Below are experts of layer 3 (counted from 0) of a mixture-of-experts language model. Rows are named router (the router's row for the expert), up (a neuron's input weights, with its number), down (a neuron's output weights, with its number) and show model dimensions 0-159. Each number is 128 + 32 x the weight over its row's rms, rounded and kept within 0 to 255. Numbers have three digits each.
After each expert's rows: a language model's description of what the expert responds to; "comes after" lists some tokens at least twice as common just before its tokens as in all text. This comes from a sample of Wikipedia text that the model never trained on. Tokens count by the router's weight.

# expert 41
router:108153154144108091112179117140142099159111163118137099118083115108098173117106079127146140147163073074177145161157087157103143121122088139158121107136173195144113098120138148106202161184111140114195155110111110120157167140134074166155092178135092104114187079153106119145115163154157101071097116081141182088115147120100162120181076056097095168159163170064177153121058156136184088132117112168098107125144103145108140146110180154166137160085104090142114091171093150127098105150170144
up0:108185135109057089114126135206144108128107117139132147129076096115116149084082145120110168155127114133119136173174130167111176099171113088148116117143144125176117127169174109134132173087093151075136138135128089179156113199209066176182136090147117093100103083130098106065127182154170144142172109118119141106122147091092110106128128153146071146121169153131144139091099151199097106081156137208118104119185147111136197146127154133117112117081107074185118121116108170182097101152138136
down0:116096083125185150133178138127088142144171146116175170084109156138180126121119120161162118153177127176133115156155140117108102062086144113096129111063134149143174161125118106175054096103102090179102178139166136130110129108173129119148123124115207174182114090046141192170087096125071117077122130125128092102171119176180125085094172124120143100135079104060115122172146102091098142164079137097124138187080094124189101146113102123128124107112140118104128169079142166147090136132149139
up1:073177148142085118096150085159089072175105179145147082090094082094131140092075077115164184128153099093137129170151084152090163119110109078147092093121121167143117099177170163143148156168119150086174138130120098141167184147152141157174130129095110115115137125191126139111089182188153101108110112128134180062104105106101105147151129085097099142170176162087152165115122139171124090084125104182132124110174140110060119094107178135192152109135067124140110115180088181121147103124144154
down1:131117149126165129118205099138106163117119129148135164064156138152152141112107156143154121145135215099079063134164106116173138072129169081151196057052091141107121085103139162147113148128172144153154137173114161132134161160139093109120149105119144134170113106122126038131136084138122137129139187170109146117105132199178148173142202058154164067107142083088112136124111173083140113115158079143138146095121120108138104096173109084105089151121086096089146164117109161099160088131141105
Description: Second halves of years (20-13, 19-60s), other numbers in dates and tables, and institution words like Tour, Museum, Academy.
comes after: " ", "20", "19", "–", " (", "18"

# expert 50
router:076154141136119097102135130167120083160125210113071084126081124112123152108117117136156142117165103109149165133127117128038229063110124140124127151161159157165121119173161126131188129200091121090137140117135104140172173127133152155176158162124106080112207097124113139105075132166117108045079123080152137044102120088047109128143132133051138135159117127110130150150082203151098120116162086144104117110156133140121158143122125116139133147104135075147114119159085147143127124115170127
up5:127142180074151103129149137103176115113143118176123068117076106102135118154125113150154139075147119112126193105129132106088173125192157130083150145147198188133124182136082111111196143080085099162140121085150154092166165142130124172112146112160027095185161107124115118145175108136091093106088085146147117104143137122158121078164103171113141102147087132150124101200133118142156132143161124065102134138164074056136127174132072147108116137089167097117132151130164207102151137148164094
down5:122139127167123140119180100126026140133131103038142178124118165149151127152157116075130128141121095117142091142155147158136114152059094140107089114133031099128123097148214126205077119190105193146111134194162102172152099145107075109088089143081148108136061162114110151159132161114103095153104141130124120145176095149140172091177097139152117153131160141117152145093054115117164124135085075156127145147090111136093127167121104174115151127125068133163095132134085162126115131111137120
up6:126119135133150108135118167071161117112099085180178133123090117145116159112110160169154121083172095129148191126137136149099201098164169085107180140117255153078137129125086120130172136143030122115104095141158131108146150178119143162139126111140105133135145113139097135160192107126079086058176127142185119098114096101126125111132091139101122121139092106110108081184102153116082131133155119116133117124119043071125169161127135106121135129073150143063126107120202160124150107098121120
down6:154117124161115144127185036138006134134118118072132146151122157159150127152166124110095135132144100118117088140123138164133097160100093142113095093155050100129121116104187128170087148156105172171076141111154095132144098129167091096146083147060141116136066177124145160174105163143094114203079064151127117146185143144157139117148117126171145167139159139140110154074097117134151137141099138097123145176068120143091123152100055205098152137100075132174104125117106160131116136117101137
Description: Line-initial hyphen bullets in infobox and species lists, plus quotes, equals signs, spaces and century digits 19 or 20.
comes after: "\n", ")\n", " ", ".\n", " |\n", ";\n"

# expert 12
router:073141145132143084170172096128149137110117137165131090158113065075132122104083129144127149100139097100154152134134127146116147146101134033133111117144088187150110077156106146185166153174101110083157148139139078164132146138130066178152136147170127123138151112127099117077153143113148056068159136115131146090088100138103141122161101078091078140195143144120118117119062182137099101063170135177117110094175111102083118108104181116144138149126094111148129119164055205054114111112124182
up2:146154146183099095102155148166130137141146189106075123100127156127128120160148042070228116112108196131082130148094137117122170116077151166102165150160176112144104095189175109131164110147097117068091119090133110149151168143099196115135169189105112096133119096134128136126091152147117154175188117139136125117128100102134172109127177041085116124109113091144094122139109151134180186144073104118094119126149164124158151191120136074115110121110180085125084120067142141166103119157118134
down2:133121120107107111149149046116086144164171138091151121131172130146114120077111167124156116119177115150098114131176091137139119169129122083121084119171117118151122159014192131177178139102129158089129135097093135172151137089072148121146172144129105106139102115124101124172096143182139101102150043115132156166186106131123137136117096116186112072112134104141115138161090131190095127134104105101130096128155116180093156170108064067087152135128087052174135114095084151174153090089105179
up3:127153113123162071201141139118152132102115121146143097108048059115140102091071127130124132081105093108147139112174143141161186188093167027125112154101130135125114149127077152174122136173095071079162092113129118183133134123109077197136145123171118173136142155128107122062167142113153116057146156117112068092143110132147148146171104093118089137171083122110132068153121139154083130123190134166152093092157088098116091109139180114100102144129137150147161123155086111047112139107102140
down3:112177126152119097100145171134116086148149127168100110149055136161107138102091106150115135182144131141067080155109147143095178155202112168088106071095122113128123134186169121170128109115136191155111152093160135114175149148141143135111146122110123150157117134151111175173063138074114122128157160146117125086092120135153129135178121138119042112125099120087020180086066138114143127118124156143130164107128118141112087135038132238164097118123131127117089119131146166114135136203127128
Description: Table cell delimiters and line-ending pipes, plus colons, semicolons, commas, dashes and closing parentheses in tables, tracklists and results.
comes after: " |", "1", "|", "0", "3", "2"

# expert 22
router:123132148195107117093096155109124135141140163140156074090097111123091141075129094121120142078163099130146149152117085147110164109172104136131090142109132122194133150085106132127139140159123143092134122142145129195174189161143130135124132165109093091099163107166156162125115152205133084042076094108192121030112100115113097153115077129142099122156125172107133137143159185161086080120121073162100112122184109112126163148089141144175220141111128127109038106138089138078102138085143136
up2:139145144131045057092154125094146114166141088130135115192132153144127148172117140113168139153154081134097088146103078121149193132130176186122067060058155115116119072087145126136171137151102123150072165143145177112163121113157148114115092174180080082157117137107141187180159137177127141127126147096126115124144154079110144136130211099128151129160130092131075118121181190089128153127096157121103153115099101104169127159077143122152132150140111126155093105105082211159098121078162110
down2:134086129154102123116061189130077138135115132155120140128100142148142116122095081157076095097115135146220160110121145177182142117147121112199132128116149136111142172139115126096064134154128093133177093083168147187152058145122095107151133148166132153105199096133139102097111175162166141179168107100117174117081161070157088166031123128145126055150114151108133093129106106108079159054133192066132123116138128125083132124144139136084127133139138162137094125103136077109085113143117080
up3:128169191158101134163079138116068119128160160135103146142113080164144125134099182131140126217136105131156047154101172083095212108149136125112108108135123110150133141115127116120136121086148071120110104132171130159126184158130109123096116137126128140086130127193131149175095135086083044068107147152133137122130057110108095186064118138177145117154092121156153126120154125145076158135131069111134160070074155127149158161057109197118079118084166145090084156147166117119105121155149126
down3:107119114113077171100204115121075157124157123084106152118217099121121200115162064170148126050100116113149084123158130138119092134071219147124151131155142155115143099119142126120172156129143152077111164080101116106129104114133090153209134125127162112150134114086157080150181113122178209116135137119123155173124189126215131079125154111099141114154079151132129108164152126061129112126114135098129119153111105120091128099165153113069126115116111093142155100192101161111137080167139136
Description: First pieces of nouns in scientific or technical prose, such as process, term, sign, system, group, often followed by suffixes.
comes after: " the", ".\n\n", " a", " of", "==", " and"

# expert 23
router:114157144143113102106171110127141100156108166111130091098092113106100174112100088114133148125159082068192148163142092163091148110115082145165114110139147186144115091121128139100189163184107139116181145095114105137159169131139079154139083161139109106107191096156107126152115157154153107073071109081173180088088130125096176115199087071099106179177153167062177150116071168135181075117114097163115136121155106166104132162103176128160140137098102090149122080174085156120099107103169139
up6:118159143188113110076099098101109115161098153150107111114114074124102136084062120099111177150107098086135129137192100140110192121110140054151137058087095117151080117188164142161142132133089169086137173154096115136171125154142145133136128169117085152098178120155076152132108186167155112100096115057173139111121122150137151080092097146101115131146165149151075159147108126200075099100120095169132166102144085110101152126065133142155180146147080103155085099171100170152126086099174168
down6:101100100143136108093109091142107128190062131151156139152097143171105064112139173137117128171094084132161100126153093122084162123155096160193172148134190163153110083167128135093083133111103084120106119159126112165137158134120180144152125113095106108130138131097148106157122116117114166116165179109197135232098144118120126106100085180114150040173112125161120191054058107196101095101136103099130130064158162090132096128166100116089112139126119117125133139136183112114131139064094121
up7:080137172152109093133127103157134066159094122118117081156140143129091138129099077130118146163134116107141157170150099108112209127122062140132132112118157143141099084170201139127148123134096132082120124166072166151144131117162105104189123141152142099109133173129035114056135170178085124158091138128148164171093105048113161117137116129115130147162151141169170156085110124189067110058096163145155130111150119122153178176080148129174147152106094097149080107124084130091138101070129198
down7:078072120145089064132147111134142157125109150131139138087073112057099091131119183106152161201149151129167139191176110184132144101120166121171114086161194079129110114188165123132158163114117142102122142139065086155159175134122116149138095147109120103126102108088149047118110140104162106128114150069122178143093133135095080086167088096119097192149159105101151124163111172157137143102147083135109091100176095150102161128092156103129166132127162076213125120212148138118141115125137107
Description: Bare space tokens in dates, tables and scores before a number (October 29, In 1951), and name starts like Mc, Robert, man.
comes after: " |", "|", ":", ",", " in", " January"

# expert 34
router:106154161135119113106171103123155100156106163116132097102083119091102175113105085118169151131166074074160156154155090153094144113109091145160117117120153188141109097126127143087192162188108139114183155096104106154171169143140075161154091155142100106119187078180113121147112158151148109072081114094184181087111123125105122115205088071081105171164161164071181149122068172137179078123120098166114124116141107153107129149107188149161140150089105083142122098175091147128094097141171142
up0:091153106136125100064143078124152124162125172124143155165093113155138184159059134119112137139129118131065112174122103136139133095091092133167093114166127149141139088165180122096137123139164152083155161133087102133148179166194137124130133205078116139087139140157096185120127207131119097153139124165124136126116173146107141137164167098124164093137154154077118218054133134116104130053156116217126096113128123103058150105093151117152165119133057105183169172145098137153108137155153124
down0:111187161131088127172146100100106101155152109142105140094127153159157147094142152101125104139142159080068119111138065093127159089140160087146082156139154136100103104114160154140095134135118140104155092133092148154124156136195132141110091130060122087110118186139157122057133112123118167151068107059201065173151166151101187071105125129112156119182117162055101137149118162075115090108123079145173160112154120129104119077206080130161159144158122107152187107159109147126165099088148077
up1:105133105138125079162125069160049141129093126169138180141125106120044198072097160130140122135153128139160122118145070171139086125140177084152127125147120149172128110111162081150053136118164162137129159156162099165178196147143098139183154080143139120155152078090158100146111118191151168119124103103103133066127101103131105111146094128114139116118148170140177156134084144132100120107140104121070129080081132080102155059100099142084165141146168160162146170110111190164058104091113138
down1:102142114121166169141114119137207149115080139207097139161122115135118106134086135166099136145166126117079131143098154135136170165096078131100120152177182151125140137135148103153176080120118216098131096140135146114104148158124131132108146094050079163130099113019113182137152136094098107082167137141109106119195133167111097145118132134107094142122120110058101106172198128113127146103137144137129130108147100121187155176173190091154165110123147125076091115065143200126161102165129082
Description: Number pieces in dates, scores and page ranges, plus Court, King, Battle and name endings like Belcourt, Agincourt.
comes after: " ", "19", "20", " |\n", "18", "–"

# expert 0
router:106154155146116103118165089131137111155105162111130092101088122104100171106111093115159151161160079071182151162149099156091150114097080142157102113111156188143097087129131146080192172186113128111188154106103098129165168138146078160141086170135108103112187080158111127136119151152154100072081111082182191084104108120096168127169097067101097184162161167060180150133087163132158082122115104161106110121154101169109137153115183155169142149090103087146120095171087141142095106148163145
up1:084140146140069099144120140113128103204081159138094102130118082120155101079135112109108186166136119131057121184156143151064133135121050155180128084150116157130087135174128149105167151190080127101157150157115114153171091107180138131190088124087129112086155096092128137110146145123120102148093083170122127085152144070119126129125134169076105149148197157084188151131121087190105145130117144153156081054144186183142145098121151135132139145122083107166137114188128109097100079141169150
down1:147191135132155105109147144130100102163075115111112077125079100132070164102119105073138143114118127106162173095184112139164102106219158134150154096146119107133088111145161150078148189180104105111150110077149165106131158072120088131171106127110118120117193165088169110147105100152166101135119139148155146135131064039096217130101175115145111123143126119057109123107111131123148088114134092133154134063148156170117116095172165119132185143112127079156128119169142144091106047124178155
up2:127143161189116137127128125102143096158156114104129096136141124166163129156110101079118133159092184095162130145178154093134116116066166149142174110097149121080055136162111169175135138153170164113132111144141135124110109112133168128158094095121138120091157119056134117075116151125114176206055111152208135104181155087138121038078140136141107127166153142100149109130109089149033145082130073122164117099135128119126143072141144142086125187150083103124142045128064132125091119148159137
down2:149083127158147123152171030173116120102127103062156195091162147115069155143173139139056159159116115134092155122126105160103137097113073178151160128169082114103148097123141113128080115132120089166128196064152149093122142161141092096110107075189120108136110079167100149173134149129149118162151089129134123073111141160198056112143141126144138159117082181143067074112108080132128178131142112171120131176145049163085162134113156149143154130162151113148167153146109138111150161133116118
Description: Word-initial pieces like comm (commanded, commander, commissioned) and capital L in names, plus "the" after prepositions.
comes after: " in", " of", " at", " to", " on", " for"

# expert 61
router:103177165142104124109192117150133111147121133128164121100079101119056147097105108150128133158146085058137136153150113157112200110099110125175102096098143165133117113137150159136134142190165150109212166080127090131129146133177040177124053120139133159098163106158100112125129145104166086125124101094143146113091104128113156089142088072091074142146183170069110129089091104134153088079118128198093110070167109124108145177114213188173159140144112135150137094148100139141127116145146139
up0:118141124125135150176168154146118103156056169097156124070120061123073163113095117129137141173141078173142113154133131152183194093107067072176053101161155135144108125082136102123096169177132151049167160112106095088127170178169077147117138115079127113099141132169123106036126150114087109126105141150139170127144146141098143118152090096131126131132158166105138188135125127101159157082108125183123154126163184200091166137127116131198140113118071137147076138146105128135153146138146166
down0:090160141070096211106183110130128120168063183111092127104057110098100181101121159126120176123170090106131173140182087155146165049183129136126145147128164109134131089150184162152120163090135125086187132124102092137148131168145083166148082159126121135077153112123139166097106132115161163161104125088127147077101127065164171102125065142091146124154151120090166164129103141131139073104042176163114098168155166095114121155132162127124134136129084130140087072173107116124121104107156132
up1:123169084111151175139172152146086154132117102139116151173125117182068120093097113133053098104095145134125102121118164149145193144101135147115183115076140194100117065125123141178151137095133161114112135119122134147103075150173052110109078069154149158065106131175139119180161142085133114113136081176129138119139139110082156088076147103069081103118125098112129122063197105154125138101120064225157117072128111077158142115108140164164130156146133157128100111101134171136173105122109145
down1:146117132153090108109117100142117098134116170116123122121154082132135165127182111090169141175098134132078074147080113101086146200069148085176136137179093149157149183115131133074162148077156199110087112196122144155138176117126171104122141146106114057122100084138123096144137076187084119144117129143129061152170192153106084127137077148114070111109115175092185117126167084177085181149114109116116109113144085166110113141173095117074118128133144099136131159145059128121133149187166131
Description: First tokens in table cells after pipes, like did (not advance), Recap, Arlington, numbers, and function words of, to, in.
comes after: " |", "0", ";", "1", "2", "3"

# expert 5
router:107151153137109112107174107122135101165111154113119076101086116098091169102103089129143142133160075064183151158146096164073142110127093136156108110131157188145104102122134146100192161188109128111182149090102103141159168134142079159147087173134102106111178085162103115143120159147144090070071113080175180083108125116091154120178072070096107178165147164066177145118073167137159092111115106169099122124148107167107137136100181143159140152078098098148121091168089147093088107102180146
up1:095173135152100085155150091104114099119087166134088082130095119092108141131070075080082165143161015145136140142134113179123197139110140091124112117126131195132092077121130140132132156117147161134163149130085086180148165141129096186177116165105124094127145124188083134095142161198152069158114118147114166115120128088100118188124134071097121131135145154092138136137082165161122094089119111160110123074112141073121134106120186145131178129142093124197098113166092176118119084126111197
down1:132182131130133103103079112145143195138113073193102143123109141090137054111093149156103099105165157169159133153121186151129139091134102170164116075162104147133124147198127129102041130125193141140149171078122114090135150133157086096122150121117195140115060167155135118102112069111202182162144098097132168182120136134102097154204141145102117108153111093117126138171146110140128132090166088174136160128132122139179086082079068156105139157149179060112154121097140107136155128123110108
up2:123142091174111083109110102162095115142152173106112081144139084107063160088128122163086156119059080157155160132159132165152113137113175132118123080130126151177148112130158098117120197188102112124130129119156103218159145158112108180119104134082132122142081053165129098094152134191151163101159100081114139122111074150141137063127151137134113158117147149145121099152100152114183196125166108089094152098136094130070170153175154113120167081172054132130130118118156133165058158068119139
down2:088137126126119110084092182180143117108071103162143137136109097081128123114113039122136174107115129165079094116114119179090174110166104165123128106130098153121147140149154120104052071195146143104177161111112120115145117115161128133175131100085098100138139155100097101132114140186198170133164116213124121093165126078097162185090170147108092112130151095160151149065123188161077148127127092159125108115169160057112120170151187148110080095134143147147119145114106128126111092185125188
Description: Bare spaces and opening parentheses in tables before numbers, plus sentence-initial pronouns and word starts like po (poet), Gal (Galois).
comes after: " |", "|", " of", "\"", " in", " at"

# expert 2
router:108148154136116105115172102126134103160103158128124079097090119097100177109103088113160147120160080069180142156153094152090147120114078141151104103132153188139103093124140151093190168186108142116182150097104097136158167136145076154147083162138105109109184087160104119153115157150147088071069112078172185083112119109100156122184075068096097179163149166066173154131081167140181074114113106168098128114153109165108130149108178152168137142087100082144118088164082143125092101130164140
up0:096182139155050140082140116120158077158123134132067141110064124115099201114083093147108149142150063073175137195140086188086119118095147113166115077127094160146107155154153120094150194144140150119202204076137168149159156130184120194143075123139073124079131133152093143124098156160141111116117136116124118121138144101103137172159139086127110157108141145137133135098092111122113103081117154132086126106154110138118107104112165179162129100114094107183106152200109204111081097136135137
down0:183061111077168126175068164136116181111170124076112159135145128094118145177124157100096117084122111159143124157105168162154090138095142185133167156128122173144118122184110111113113181100141121141130118116141179136116150132132148145160123148196154127106102092145170140162149147146102119119143151066105105117194098104165096102090167119148139207075061167167160100064126101106150054090101175130107150188178178106191122075113090152123092109117128122096156187104100153110136132137149093
up1:159154115112075157146170155150083095155072152163162109146129102109060156094073081121108160130164084090124179141157085111136182099135191115129172092118169179150164140128123099132132089134125192098166174146141121141132151153135082179150097135122098091119134100161071153132121129131095096075137113141130182074115171109146122136176086082085086087109208176105147161112174114158113159115109122145095106080149057144101145084152117140145188108102104145118112165121170164095081079133172151
down1:105070136168144141138152086160090125146125158111132112143106138136125114156079095111134123084058123143131144076149165112122142128142124082167122154109110137154128125155134118142146160114103132153181130096125100066139221085106147125194121184149107206086140147117110012137122119139135175210160157134137152124100160116112163114137116093100192185123103081152123157138047121128082121132066068151126118094136143092140136136194112115184071108114179147170102144140110089092112115144115171
Description: Possessive pronouns like his, her, their, its, plus capitalized word starts and suffixes such as Her(itage), Comm(ando), Le(Zion), -ary, -hip.
comes after: " ", "20", ".", " of", "19", " ("

# expert 32
router:103151153139102109117168104131146097169106160111132079108082121101103174106104086121146149128157077071161153164145094162091146123107079145158105109128134193149111105117130147092191160187104126115184152108103097132172169127141077156145084170148107106107194088164102125151113162153153095067089101086162185078104117116100135116171082067095094174163152166062180148126082161130174084125113114174113131121151094157099138139104182151164144151081097084146121086180079154125107102119170147
up2:142153152154081106123115084107187118193086127119100092091141140166166085135127105104073135119138140135075143164161108131150160081121146085170093117090080118134099120173108148102111152134084111141140120112059149079138165154177134095116077107111018159187057106143137104113030129136200074107117109122113127119138127136134184113090061089144175119158153115130197165129089117126124123098100145118163077146155160116149133151109145121170172168107116114144172096177131124098096115122149146
down2:162133101138121142238159071136121140116133133077180124113119145097088096160152194120116113108106113148165135130116124083120146107145105132121137133066197155106143163148123108129161103102129049162127109111112104118123113038081169119106152051145118129162138164172138085149112104106126154148129114158138104097120081136145133050178125204204127071109103102184160097115125127150103188128149091120128129113127053106185101159162049121115100112158127115106163164131167110118135111100145120
up3:123145139139139142128156154145085121139126132161147172122128114109083144112100131135138127117145123152099085143186098200072130122160131162117119126155105139157108092119166148126185092106161140098134119048158101171217146155135074127142148098143106134116144161154115139096103128104123126096151143081080088126152114113131227133128172120106029158164163131108103154072147210122140066098161076150175164088112164145080131099094147136119125126118108124140138057138114215079205091141112132
down3:151089119156126181175121113146080088139121127083120181171153110115110127147172131148176144086091119122153073125170145190097095085138106146150138101129118116161144111127139104174148081148186095145118162110148085094154076119088162160187169141158149115176175089148089096174115115111074117130147125067101150112099071073149140092079136103201103136123129179116065145028142141108110108145174160151109103121190133091163187130088141074146152117096136127131124161169178146126121121106092160
Description: Month names and numbers in tables and dates (Apr, May, November, digits), plus the words end and home in prose.
comes after: " ", ".", " on", " l", "–", " On"

# expert 52
router:106144145151102104107173093131151101165106153111130086103087123098103169108101090130153145122169082075176151155149093160102149111115088144160098103124145188140109092128128150078187155180127134113191149102099097133168164133153075153141083159142108109111186085154110119146112155158150095069065108067152186078104134120092155128173090058093101167164155170065180148123071163136171079120107110171101118118150096167103129156107181153164141148102099084142120085176083151122096102132158141
up6:104192144191052134059136064149083083168088121133108127102079111108099163116097086078145170140155130117150146183154141116147184089138129124145120107097119155161120135169109182158167109208086133103146128133116140083124130133129149119192078125111093113129119131185106133158100168100177119087105108101131173101086140113111121077163077126083114173185171152073118149105116157161054130073141103139124158132128105144112177140124174141140175143130159080155098081170090163128141128110183152
down6:140119098140184199143124108134133080103104115146159149161090148128150080153151129130100096144101143146134165114124170089113147180167126129153138159157157137117155151073139098154079127134189196156097094144152127089073096127128140092125155111093161177171101153142144150185129075117096142105158130139074117124179056136154131155087146120125115193093092147110199101127106175128118126133194112074103114147102100147183038159126120139202083094131167166055118143136196114110137101158107117
up7:139193135148086072098076173102127077121128170126063136129127099131066147107068110174098180125114161124122153166176084143080149145147072121168077145138095131140122190144131155121115120113142173150117166122100101150183114126144150163100086191144095203097089165144121166104076137167157106126106124111191171109154128125119083150109100152156094123173176148126144149079121147160070151134142145107144103038141176142133161144112135116135105152128109080107059073084156151154094077117139149
down7:119154125114076093167126086191159125165052114073126128130148128200095137127175176182122179049091128136105114123142127150142111104096155137099132108084158097138124123141121115145172134135104114137055149125133163150078138158194133077119094109132147140097141093187091151136205127183147183121183177206082161132122101104108147141146163087133120111133162127067084153083115106159187152145159105107133094142144097074144130124118143187095066116126123192160116118113157158142155146141116165
Description: Syllable pieces inside personal and Arabic names such as -an, -ab, -unn, plus zeros in sports scores and tables.
comes after: " ", " B", " K", " R", " H", " J"

# expert 39
router:114149163144119094102161101120139101150108160125121088104073119091092179112106077116165146125147070071196150162146093154096144117102099124153107108130150193146108089128128156095195170194119119110179140096103107140169169127148078150147082159137108102105185083165105130150123151158147099069056106087176182094109125115107146128180093069091097187168155165063170155114071175129171099114115110163103131124145142150104131139107181153168141148105103097151111085164098148113091095130167140
up0:097154121148129111145207102168078093110122133147149112123133110078130111129110076141095190088114110085115145141105050158159156094083160132167137152162143191197123144121130100147112143119116128092170178158121146133179185144165109190185139107085116122173097096142128127130157158153134101074117099072104114060118128114169076100150092110084077103148165228134144168131128171168176106088133110133100095098089114134148181161095126087110196107144099121160134164162101144141162097131126144
down0:116116174153071088157067109111063130150140136058112117103177098116107141066130144166166125125102163136144154106119082073095158112107152133162130147209152117096099157139172153036152132165141100121136137088131117150125128137109123124132094130103124203093069098107148087130161133162113106108131085081128082137068156164091102063131198158130113087152106189151112114056172102121176138133146100092157171148173118094190133127176120063141126162144127078125177113119109125143139122109150124
up1:159148120112134077150137100172165115144139237176130133138126108151097167124099110142131109088185121190086135141145104113109093092080093143167168096116092120179159101145127080133153140133094101096074133109081096187141126166095108121124209106179136108153101072095090134110111145240082151142147127132122123109119152092121165077131150085152127175134110117123175152170162125163087160121127155188108088162135171120132092104133178079177122086092139140106100133160145122141094063110129155
down1:111108116163119195150128101114078139121146145047182165138134129073140178181121171153161102112135118114095123123190145109165117097142175128136175171039115093156139157118135116208096073089117114131080111166089145125151153134102049135129139124131099143150104162085160136059103141140107185173147106123136081143117126134166123126185097119116101083131136134140148115135171168105098091138118140081134110159199091170078107063117123113094148111108142160140095155192101094063100112163152159
Description: Word endings and nouns after the, a or his in biographies, such as the-atre, Ch-rist-ophe, school, tour, director, play.
comes after: " the", " a", " his", "'s", "20", " The"

# expert 40
router:108149150137104107119179108124146103159102155117130079102088116098098173108108081113162150146158078062182145163152092161085144106100089123152115111127152187141120091119133148088195157180090150114182159093105101146164168138149078154149074168136113104107187093174113130143112156157152095070088121074164190093105135103096153112175083069094110175155153169060178151120079145134183103115118105166116121126156111157115130161101184155164139137096103084142125086172086147145093110125178138
up0:104137145154090148076107161137154101154102163097078118086109110115121167088096060094130154135191085094080170196167101178108157130179115094138116115173125170144081102139143177092185133125111145123147113126110130127144201127142120158174125139138091109083166085134119147099149175166157088129101106121121143055144096088064139115118149077126101136187130150137186167142135180161067113081125128133138112087140144109078158134075147129188168137103119107199099106165128189093145077151149136
down0:111072128114091136096135144079092140121140109068167094147131113137178180120071134134174120138152175145139147149133130087126137161162117137138133139160082113141136074127107111081131122058152112159139135097177141082150184036109125112129115106071122127136128172224110132172165096130159148160057082168095153087104162166110163088103134155179125163111149069132135089081171048134105134104151143157113152179173130099173190159155135157091092099121176134125133120104138072095105158112126123
up1:140162163132077134132157163144079133172101121127120113113107131147109141083145131136087141146130143124162134158114136141114180076111104139179110092125149115124098138163171130160144148112090165062183144173105145125212145152148127145176087137082089061075123079106129115083121150104191100181093158132168101108141167093093109123142169084155133119156148190113142156192073154216090141147111083154116153089161133136101129133082136088160180184132137081154093082183151173103156075086151131
down1:090168131174131178071119140123114097126166145090094125102163177122153123147126172138102146157127162124151078065164104143100080110190118090151057086121066114155122071146127141146107174093141109103116139167119091200101179082130136092121105150117121128175144156149115199138084083156128140163092086070130168115050127093104172128151131164189163079165107148157113132077155159128127115095065091122133122154159137162130183131134143127181108146160141096122117163124062122080130149182112163
Description: Spaces and digits before years, "separ" in separated from a spouse, King, by, first, Royal in biographies.
comes after: " ", "20", " (", "19", " in", " A"

# expert 30
router:118136174139109096067143159154084076177119190128125117086080121114141143079073084096131158167177114122123117140121099152114186099137084158131122087119136133124113144171129122078182147202059156078144136141106114132120148135129118167144126135053127122086180118165126207094130165182106102093070128068166143041128161134052100176161137106111148142140136131040179139166144134141136077110158092170110120136142116170119148147114130145130164137060105107122130155149087131128122121102143128
up7:146129105108113150156114148136128077141147171128119138110051104131157102095101171142112167153173109140146060085130133126129172126091089114130160076098119142103112136200138132145169084114118042121157126143126062054119151080154135176131128100111168178153242138155129146086156142062103144146072149139114137136129121135100129153139125069131124133143114134057122134122140082149037086145160166125140105129108070094126159125144098161083122137065128123122151169212109114127172135155141103
down7:132187123159144120107085117126090162094120147137109137123175140139160136119159102126131106135095143099142145159146118110117101125119111178099082156122136154100145101104153128108054164105142211076155095169119179200129127140089119120122134118119129059120062130136133129095133069175110141147156112136091099099147074142138188138122155163183148122122151144154106114081085162096231090074140092112129117077166152172138142088114211054174076129170096147160142110084147173129085078157127114
up8:171133159140123115164128125062061120178086100026112129154111127119129173134110112096169101161157121090084162085110158122139086080181120147091057113096115124128141107139153113053187186156147107157120142095136134159103140123157147121111145117128080161162135105074138148154140095185096130128217123129083188109082158150172158181139136178220138131150137139108141126158074106095233073099170121132133138138145134112109121125104117147130135138159133097115137158103124123143116138144094109
down8:139142127139165159114104081161120126135204135207115091139135124117132039122166112128119130115123144178190112143138110162096144137127152180085154112151148125130118121073101136170119091100116107143156091005119090099158084106124097121217153112147172143117132156196093203129086176123172128143090141135101083091146111118087077103140114132105128113130144138121134160055152170159080150142055104085132144121107127105130139094137076114110124132098090151133123123154169075149177088157145142
Description: Individual digits and digit groups inside years, measurements, statistics and table figures, plus number words like two, three, million.
comes after: " ", ".", "19", "20", " (", "00"